config.toml
d_expert = 32
decay_fraction = 0.895
batch_tokens = 65536
Below are experts of layer 2 (counted from 0) of a mixture-of-experts language model. Rows are named gate (a neuron's input weights, with its number), up (a neuron's input weights, with its number), down (a neuron's output weights, with its number) and show model dimensions 64-127. Each number is 500 + 40 x the weight over its row's rms, rounded and kept within 0 to 999. Numbers have three digits each.
Before each expert's rows: "gets" lists some tokens that make up at least twice as much of what it gets as of all text; "comes before" lists some tokens at least twice as common just after its tokens as in all text. This comes from a sample of Wikipedia text that the model never trained on. Tokens count by the router's weight.

# expert 70
gets: ",", " of", " for", " with", ".,", "),"
comes before: " the", " and", " which", " a", " but", " he"
gate0:493494506497486522505551492522543626474506503505509549429400475478481473395450497501493575446505496476482475499562544538471521510491496478571511547432491489486510536474516484566456506520497502
up0:523474520480463382530520539510483466544491517504467477493465501500450529564503489572521469461523536526482488486460438486529468506459457483466521508490489506491581520467503466484445479495503498
down0:538571500499463467472534525476560456505513529545486500481388521499546501495462503502509531485535483566550435482533556444515557473472433514564524492442498522545494550471419476520579510528529546
gate1:498515462506497530531479460549502455508479555475521432488466509543477521551498519466427485497520503563509519530554486474474468517517509576472513448458496512565517483474453575490446454538524444
up1:484478506543447423552486377478480520562475615513517491545488528562451510516518494458506481459516505516475507506548518519552508473502434546413528504505525532473519453418478442488490486495523470
down1:519526535521516499544413467526430488419538471448458486510534528491507476412443530496527540514549461497575497427531522525501559466511463475512507586463596436531520507504532475529479580451443514
gate2:469555484496548529473520540498462462478585525480511474497488479456525542463515495506523445472532503536449520461444528497579480516504494475513519464494476499498551544501479489460498467470472547
up2:573491573467496463547496484526526572537479498460458518514520505534466530476564524479472535468462549558502521513527458527484504494488481442613507464467495534409534498445550508470481501473519536
down2:517456472552534479441481431446469566488495503525548561545526489522525479509449521505462490527578437511531468502491542469543476483480547499447565571477527475492466506520495525467476462484488525
gate3:575455528544502535460474578501506533588459496512512516490507476524491535509462487408418494487479532462488495512538492487468529514507515612456508533570463521468488508414500503477467491526526505
up3:497425482466513526533458555477525556554506473460520476460440529537409507535520507404500444454474478477498471501508504484438530500480456525441465482484548573556469463579462506516475587595464559
down3:505413540485553469484487483523485476462475464470636505512604435445502515494479574542529429530582443553548516498451535581540459486533504486495484456483562484604516442450509529482539526499523442

# expert 60
gets: " |", ";", " —;", " -;", " Country", " GD"
comes before: " ", "\n", " 0", " 1", " 2", " 3"
gate0:485546493533476477506482498521489429511469541531491460545566489514457403529578501488472498486512448543536473546536447429507493525437497494450489491432510577498456525492527544473516491503490532
up0:496455471508599502437551514461544602519511517527482509522516415540511460466472498511516540457483509395513516528419494549487475515487535523457521498490468518512500615533494551479502458452488523
down0:523428510555464529478577469510473467484459490513502591476442508412518429543526539467500533469517501433461453463454429550496477504496491466507452490507550450478524429542485530473545417468517553
gate1:485538498508366465530513513517499438473505464466472425499517602461501466516376507536492419458484491508489539503418547506490496566488463444510508435485528470482470478509587492496535463518550488
up1:408493492499545438500466496503499451466601534459519447439462432531516495505526513418492615520510460539495481413544476449494482488530473595527461593512505469548465506515518492506553487462467494
down1:491452542482533549491453521525451508553471446498526470444517524508544584489562525514470541480563550550610493449494504468484501531556453484398460463435557515510472485485573498512577471510467533
gate2:542517478566471515450493587496476495469498503483435496511583536504576520492430492492456422438502488486475507598486468496478504516535490529473492448531536493532533505517515535499466449467517514
up2:553515500494487605532515444563430550502388507497491490453470508429522502499517488440539481430573508522488528563494503550484495506515465524547456507440631467521469556515509549505493561514486546
down2:490506557485545559553506476489526523476521551530512560474517493483538501462535531497446464502461484562488431527490546470523538554561500474509446457576478586453469521504498547475536528506513460
gate3:482483542477517579533478499541514473525534507494470430550575550484492549495544518477516554490465525527489499425501458525495513498524529559503457477528417545542546452502494479490470440493464550
up3:499488512491549496480487545513514490438522525507533603406421410501544449448522512509455449495455513492535521503563532536491517541425471492493460459444492523474439570530422556515517532535486474
down3:519534557495555500495622502556471431539506514529456470477507574542508441476526485501436569509464408505526511490488483540477525508565514476444435528472458579413503455456433487460534519510494505

# expert 73
gets: "\n", "-", " ", "f", "–", " F"
comes before: "|", "==", "===", "The", "In", "″"
gate0:527460485534516498496486536552565485504538517551542537488520528509525492499523464534496416567515517540535493523485480471463501511523456504474460496530525552470520490530520524492482500457522434
up0:558459541549452431527495555565480507549435476488494488548495467433501449448466545506457525415435592497469488524538596536459504502532548543471566470472524461446531479458446422527490558477500549
down0:494441468520442499505491551498569490447457472495521480511511531522517492470454479525501520534468529513478455472509489464521515453534498561487496494499510518532432456471560449442453563471538508
gate1:506498564512483451546470445462475550501511560508510543531500500523505500492494531449472524522465563523497469524532431448452593475539487566455515530513473510514491553504532566543481486419524509
up1:502510555525572375507482477576479482513515484547478456387515478554505458528493518501542493526586543465503517497501483494522488463442468476470551557501572569469517487501487531489524496490523504
down1:458427492586482500588412517472488524464432479474504503586491428511447544474449517533520509515494497404484498557558520525487478480445464507543449528582513501464527532517486557515544449557506483
gate2:502439487524503574475599480451494528471570517504446510478497529464446491455540454459486468484511443543482529511530486448527536520520492587583486464446567478501508525431558460489412496500497427
up2:512489580459482455564492559519569563551453479504459483491515474530561546434507512417589518506495554454587549529542496487485522524519532517440504476564506544488465499455527481483542521577446478
down2:459568529511493462547541476526520481526535544500438490576447549518503525489544419493473488564476580543445544553452482456488562489541481470475502470526494491448518539560459529519546528443404481
gate3:517540475435537513499474504494538436476536529506534414527530495556478488513503537515443468494562517475485446517452452482433575535500535440525518458545456442477490485488547425495424511566461455
up3:575523504490547519525451484512523506536504527511535479471565520564471530602531485515423395512521489433498478512452507547490509495476515458491502484549512509465546557490561476448488562571485477
down3:480518542569521511508456511457497493560499423571524438507428514452548511498516508453470485591491498476516531487561519574490447522478499452472498461472484443592477478541449495514475533494468468

# expert 57
gets: "\n", " In", " pre", "\n ", "In", " =="
comes before: "|", "-", "\n", "==", "The", "==="
gate0:480492507448487545458494485481534448520467415443481430523498509513490446501479506486587456428523540525547522520470473550506509515518515447484516514492494469517475500481546456505516531516613514
up0:540550465563510426534496483465497522529538522503521587490470525470544467554426460583436504531394462470477535491503491450508456434437468428485520498521492501467485464517445528510484513457473469
down0:609498453473451506454499539546529451482454483530448505470504536500514489434498449548513545559431487490455509546525471599447518486500484472510510508467500418429531437524463400497516492505560546
gate1:547472488526494445508493585556473427544529489491513520566511496506449508429565493477440535491488435485473576516507540472496480500435461603451491506471537542521498549587431552478528504486474516
up1:493562476527504514502443468524535494531453530466571500557542475508488484499466413494426466497494512532490517500450483514451538590456445436525495458580491533479513561468571513493533495529496483
down1:511495473542535466531540446523518491502498411454476531536461489465605470479461476534561488530489464499527591516491476517492499535529558457470463503505516545532490448519561488516470500485509487
gate2:497471498532476501497512485541491564472463488496546529446606481503481498477512436484429462560489483442482531508531487448430535525522476572535486520521502563533507437402493451489532450488578510
up2:528552574427499486444490544453500486518555564517498523562420525532451478527510549604569514471536507540519536474473498534566467490451589354509512494406458523489516548565566475515512615506478496
down2:546461569472560513504602522499431559535482523551569459482518475537475485559590521563561496503522477487439461467524454512479522493509528505552507478501510513517541477552500451470430472520482530
gate3:471470493521503519481490450577487540468533494476547461482441533541446578479474494475403546506486450538533507505504582428491498485511507641520522516408620514512491584517505534510473416492524489
up3:507455414556493473500529495475556471628460498522515547534630506516478454507511408481453436500471515478507522561552548590478514495448482508515472501542439529490470555483566509516500560501540465
down3:511564523507555535486564516546447510490531511371513499595535527532514523515554465467525445495530540531559501547422543544523445564557538513481489514514529420471500466444495525565541470495468531

# expert 54
gets: "1", "2", "3", "0", " 1", "4"
comes before: " |", ".", "%", "–", ";", "°"
gate0:510464506491537530462487513525548452486529484481488518499526526466520476408431471425433541498480471479508496477494550469498470485478497504473530547499510428458566543541515589462502451409493519
up0:516496561485519519441511453430498462471562502489469508538429449468513559579523536559509539534481357500513524541542416390538518467573506500495527494584514433447540504442514532515508501499477476
down0:421517549464493507514488467532441484537567510459488513474523503478545533485597481511515560516529477455520484464499489477524508481514464546460550512459475533467514513440605506472520464456573446
gate1:473421538447497502492492532552552469495444543496523406507518475539425496468497434516540389459502547540457501387519473545525461587476461538485496482539560526515477449524479457459487463559503526
up1:515490541586550520535546440463563533459522520478517500560528512486473520521479558530531451506544516436474523440406463477537514511403483482512495522442488520446535458473444469522387539589444524
down1:519505495459478455490521442452481537497506513474561493527504531407506475534503492583488470546496487523492548580507452550488513452507517530474558542479531508531488513472488473440485466519521541
gate2:519561453449481501452541479432532458499536458499398547508434469439514472513459511493510426484512437472484510584446529449476503499431547504473486467465519512474524458521534500472455450446551504
up2:530538474486475466459475471513462483519452517554542495513607538482478439484445464487541401480443542528420453531550490529456555545526399495543497451624444487427488512418496500550586563494525479
down2:597506517504509440506440602480400439487383541519496509466537473550505477512506458501507417511581591565438475497497486517532421508543464422477488524558502427439507561517516482501513476454536497
gate3:486452476542455481488569518453481540433585496474536489465456520511508474456489516458480557487522465464515512499522539404531494462499502542469489510499526447513529470526555542495522485473445493
up3:514477532508505450455551506528423580507513515407515490461495426503509493495497568468481493510469545583520501437507515526541479469495531544509486507463481497488421479510534484501459512525448497
down3:555507494505484411492562496494428499550513498515492523540487463544474415545543532576472446514495480559465481495508498493466512479532520496512520539513471471499465516498488462596505506521548497

# expert 65
gets: " |", " res", " Insecta", " app", "|---|---|---|---|---|---|---|", "|---|---|---|---|---|---|---|---|---|"
comes before: " ", "\n", " 0", " 1", " 2", " 3"
gate0:514481513512473523522496522517489581565388447458515534528550439476506414499611496446473563518540496515519532628489544536521494433498456539518517504459552551573509509503526620487482557511489460
up0:502492514480478493478489500483486446539444483511503451543474525537496498537415482510540493439499513465463597526442479496442510552470458454454484455511432502434503447497499415508530458549487531
down0:495401476469527466509545526509438474579483516548479485381567457517528517511526527581567448460505448485458475503491559538490500425537469513484415478496454544517467496556576523520532448449467496
gate1:518498455555502547454499561497632446491447513544526477463532425463524565474413468519463514496478543503525490509571422452542502479499520547491514455466499455472474484508515553492471512512454533
up1:507507497504468562497497403515572465513496573505557450466581440523515522502542479515485539457463506579507527528515496461477503444512491615508561475549445498491515465490430574507533431452518527
down1:572470480542531496469490527560498528586485481440475505440457558518530488515508438401470497526554444508518491436458454567458573489466547518542498494493471484580449424518481480435544451471491510
gate2:484501556517446511479489492510469482526534557475450490527539461544489534523492486530553624491479491504422506546485468459514483475420534565529508542511490507507539460480473414512414465493517517
up2:531509448562583516443519447521564462471457510540542545518562521467505514451486501509464406487473484524564490481505541479482498500537519534433513454507500491545452507526506571507571498511536537
down2:449527549513452521478550445479561474540395474483515456476486462462453442468590381490527531529489514526499555450516447473437492453503559468513516561553554429523456466526477510403524551529526572
gate3:555481486505501470518526448496518447458556515525501422475444525521502506582409500547504473518504485566598507456508442478540499529471496518471501470509509484466532492487488572458486518500521462
up3:549496529541566502491483531503422526493541515545509449438476506494489459540481503516453468497562448544528529486468520503509493452487487527412487488512551503583540516499512513492551501523524477
down3:484545532469503486503480554543557463516564505446462518476521509484445509499558551513460434534491510566464485504503506478542513546473520488488510538539480492441509469492465547532464440485546516

# expert 56
gets: " |", " ", ",", " 0", ";", "–"
comes before: " |", " 0", " ", " 1", " 2", "0"
gate0:493503473476515557460557512529581471484503444464474509429484542540537496509511453473495455485498545496465471507508529530511504433453539533464485512521475505467458472442599518434497570515518487
up0:506487512532465537505486477508443543489477502541507497513499508469466515490459498475496472559506542496492561472541476519470520574463564504477418472555452560525535478484456481484470451526466516
down0:517476484544505499520490518445474483511464494527554469507452439489464463511528468540505488542452524445454481481476546522487555521516488489509532522555442495451549506522495488507502551420542516
gate1:490383464510496548474536467544517498479456458466532517480455466450537483409493470483496463455489453500558486514514507464499477523394483468470520446445590467531451508528517495485482471517551479
up1:499490503504511569563524450529541491567436423459493481556508421547490438526486451457477463401453508467602439550468503443418425506463464453536494440556547455556450576546517472494499489522520495
down1:460498454508454488442459449520533540592541499486547429579428507494489585512527544460516551494519428541479462425481486511539509511475493485502485487428447451475500466526487501549483532490414490
gate2:601415552522467467441428436511471532566401469550531459500494434516493461517521462471517483529525570456458495448535493485473531494444515453422509447551528523532530447479597509492521465479502497
up2:587498553480464491514535462516445457523382529533550510521415446527437487551537480440493510469477503505547474437484516512496512482430441474505466419451503460487477469498527458494511423484505484
down2:520589464461509529554404403546486511473523424519516432474476483505484489523454528520501552481502507467437470467505493514556482435498490515439444406515536513490413488475443506530521460457497516
gate3:501485483530559475483562479477485537511465510565443502522596537513429467448589554480514526404462570526495483496427452551470521438546456488533582518511491555461509531463548501538504523462555537
up3:532553513497536439496546465548547456409529516426491505509516437584501474515506511467416566487539539447507563561534481571470497527523457536529528446519444481436482447589515533511519427514469488
down3:473492486512477481511504504430540526453444529450500521502519545505489513502505442525519571489522499563400578492500550428487458472469476518561484469446442534503457514495555532471557495587503461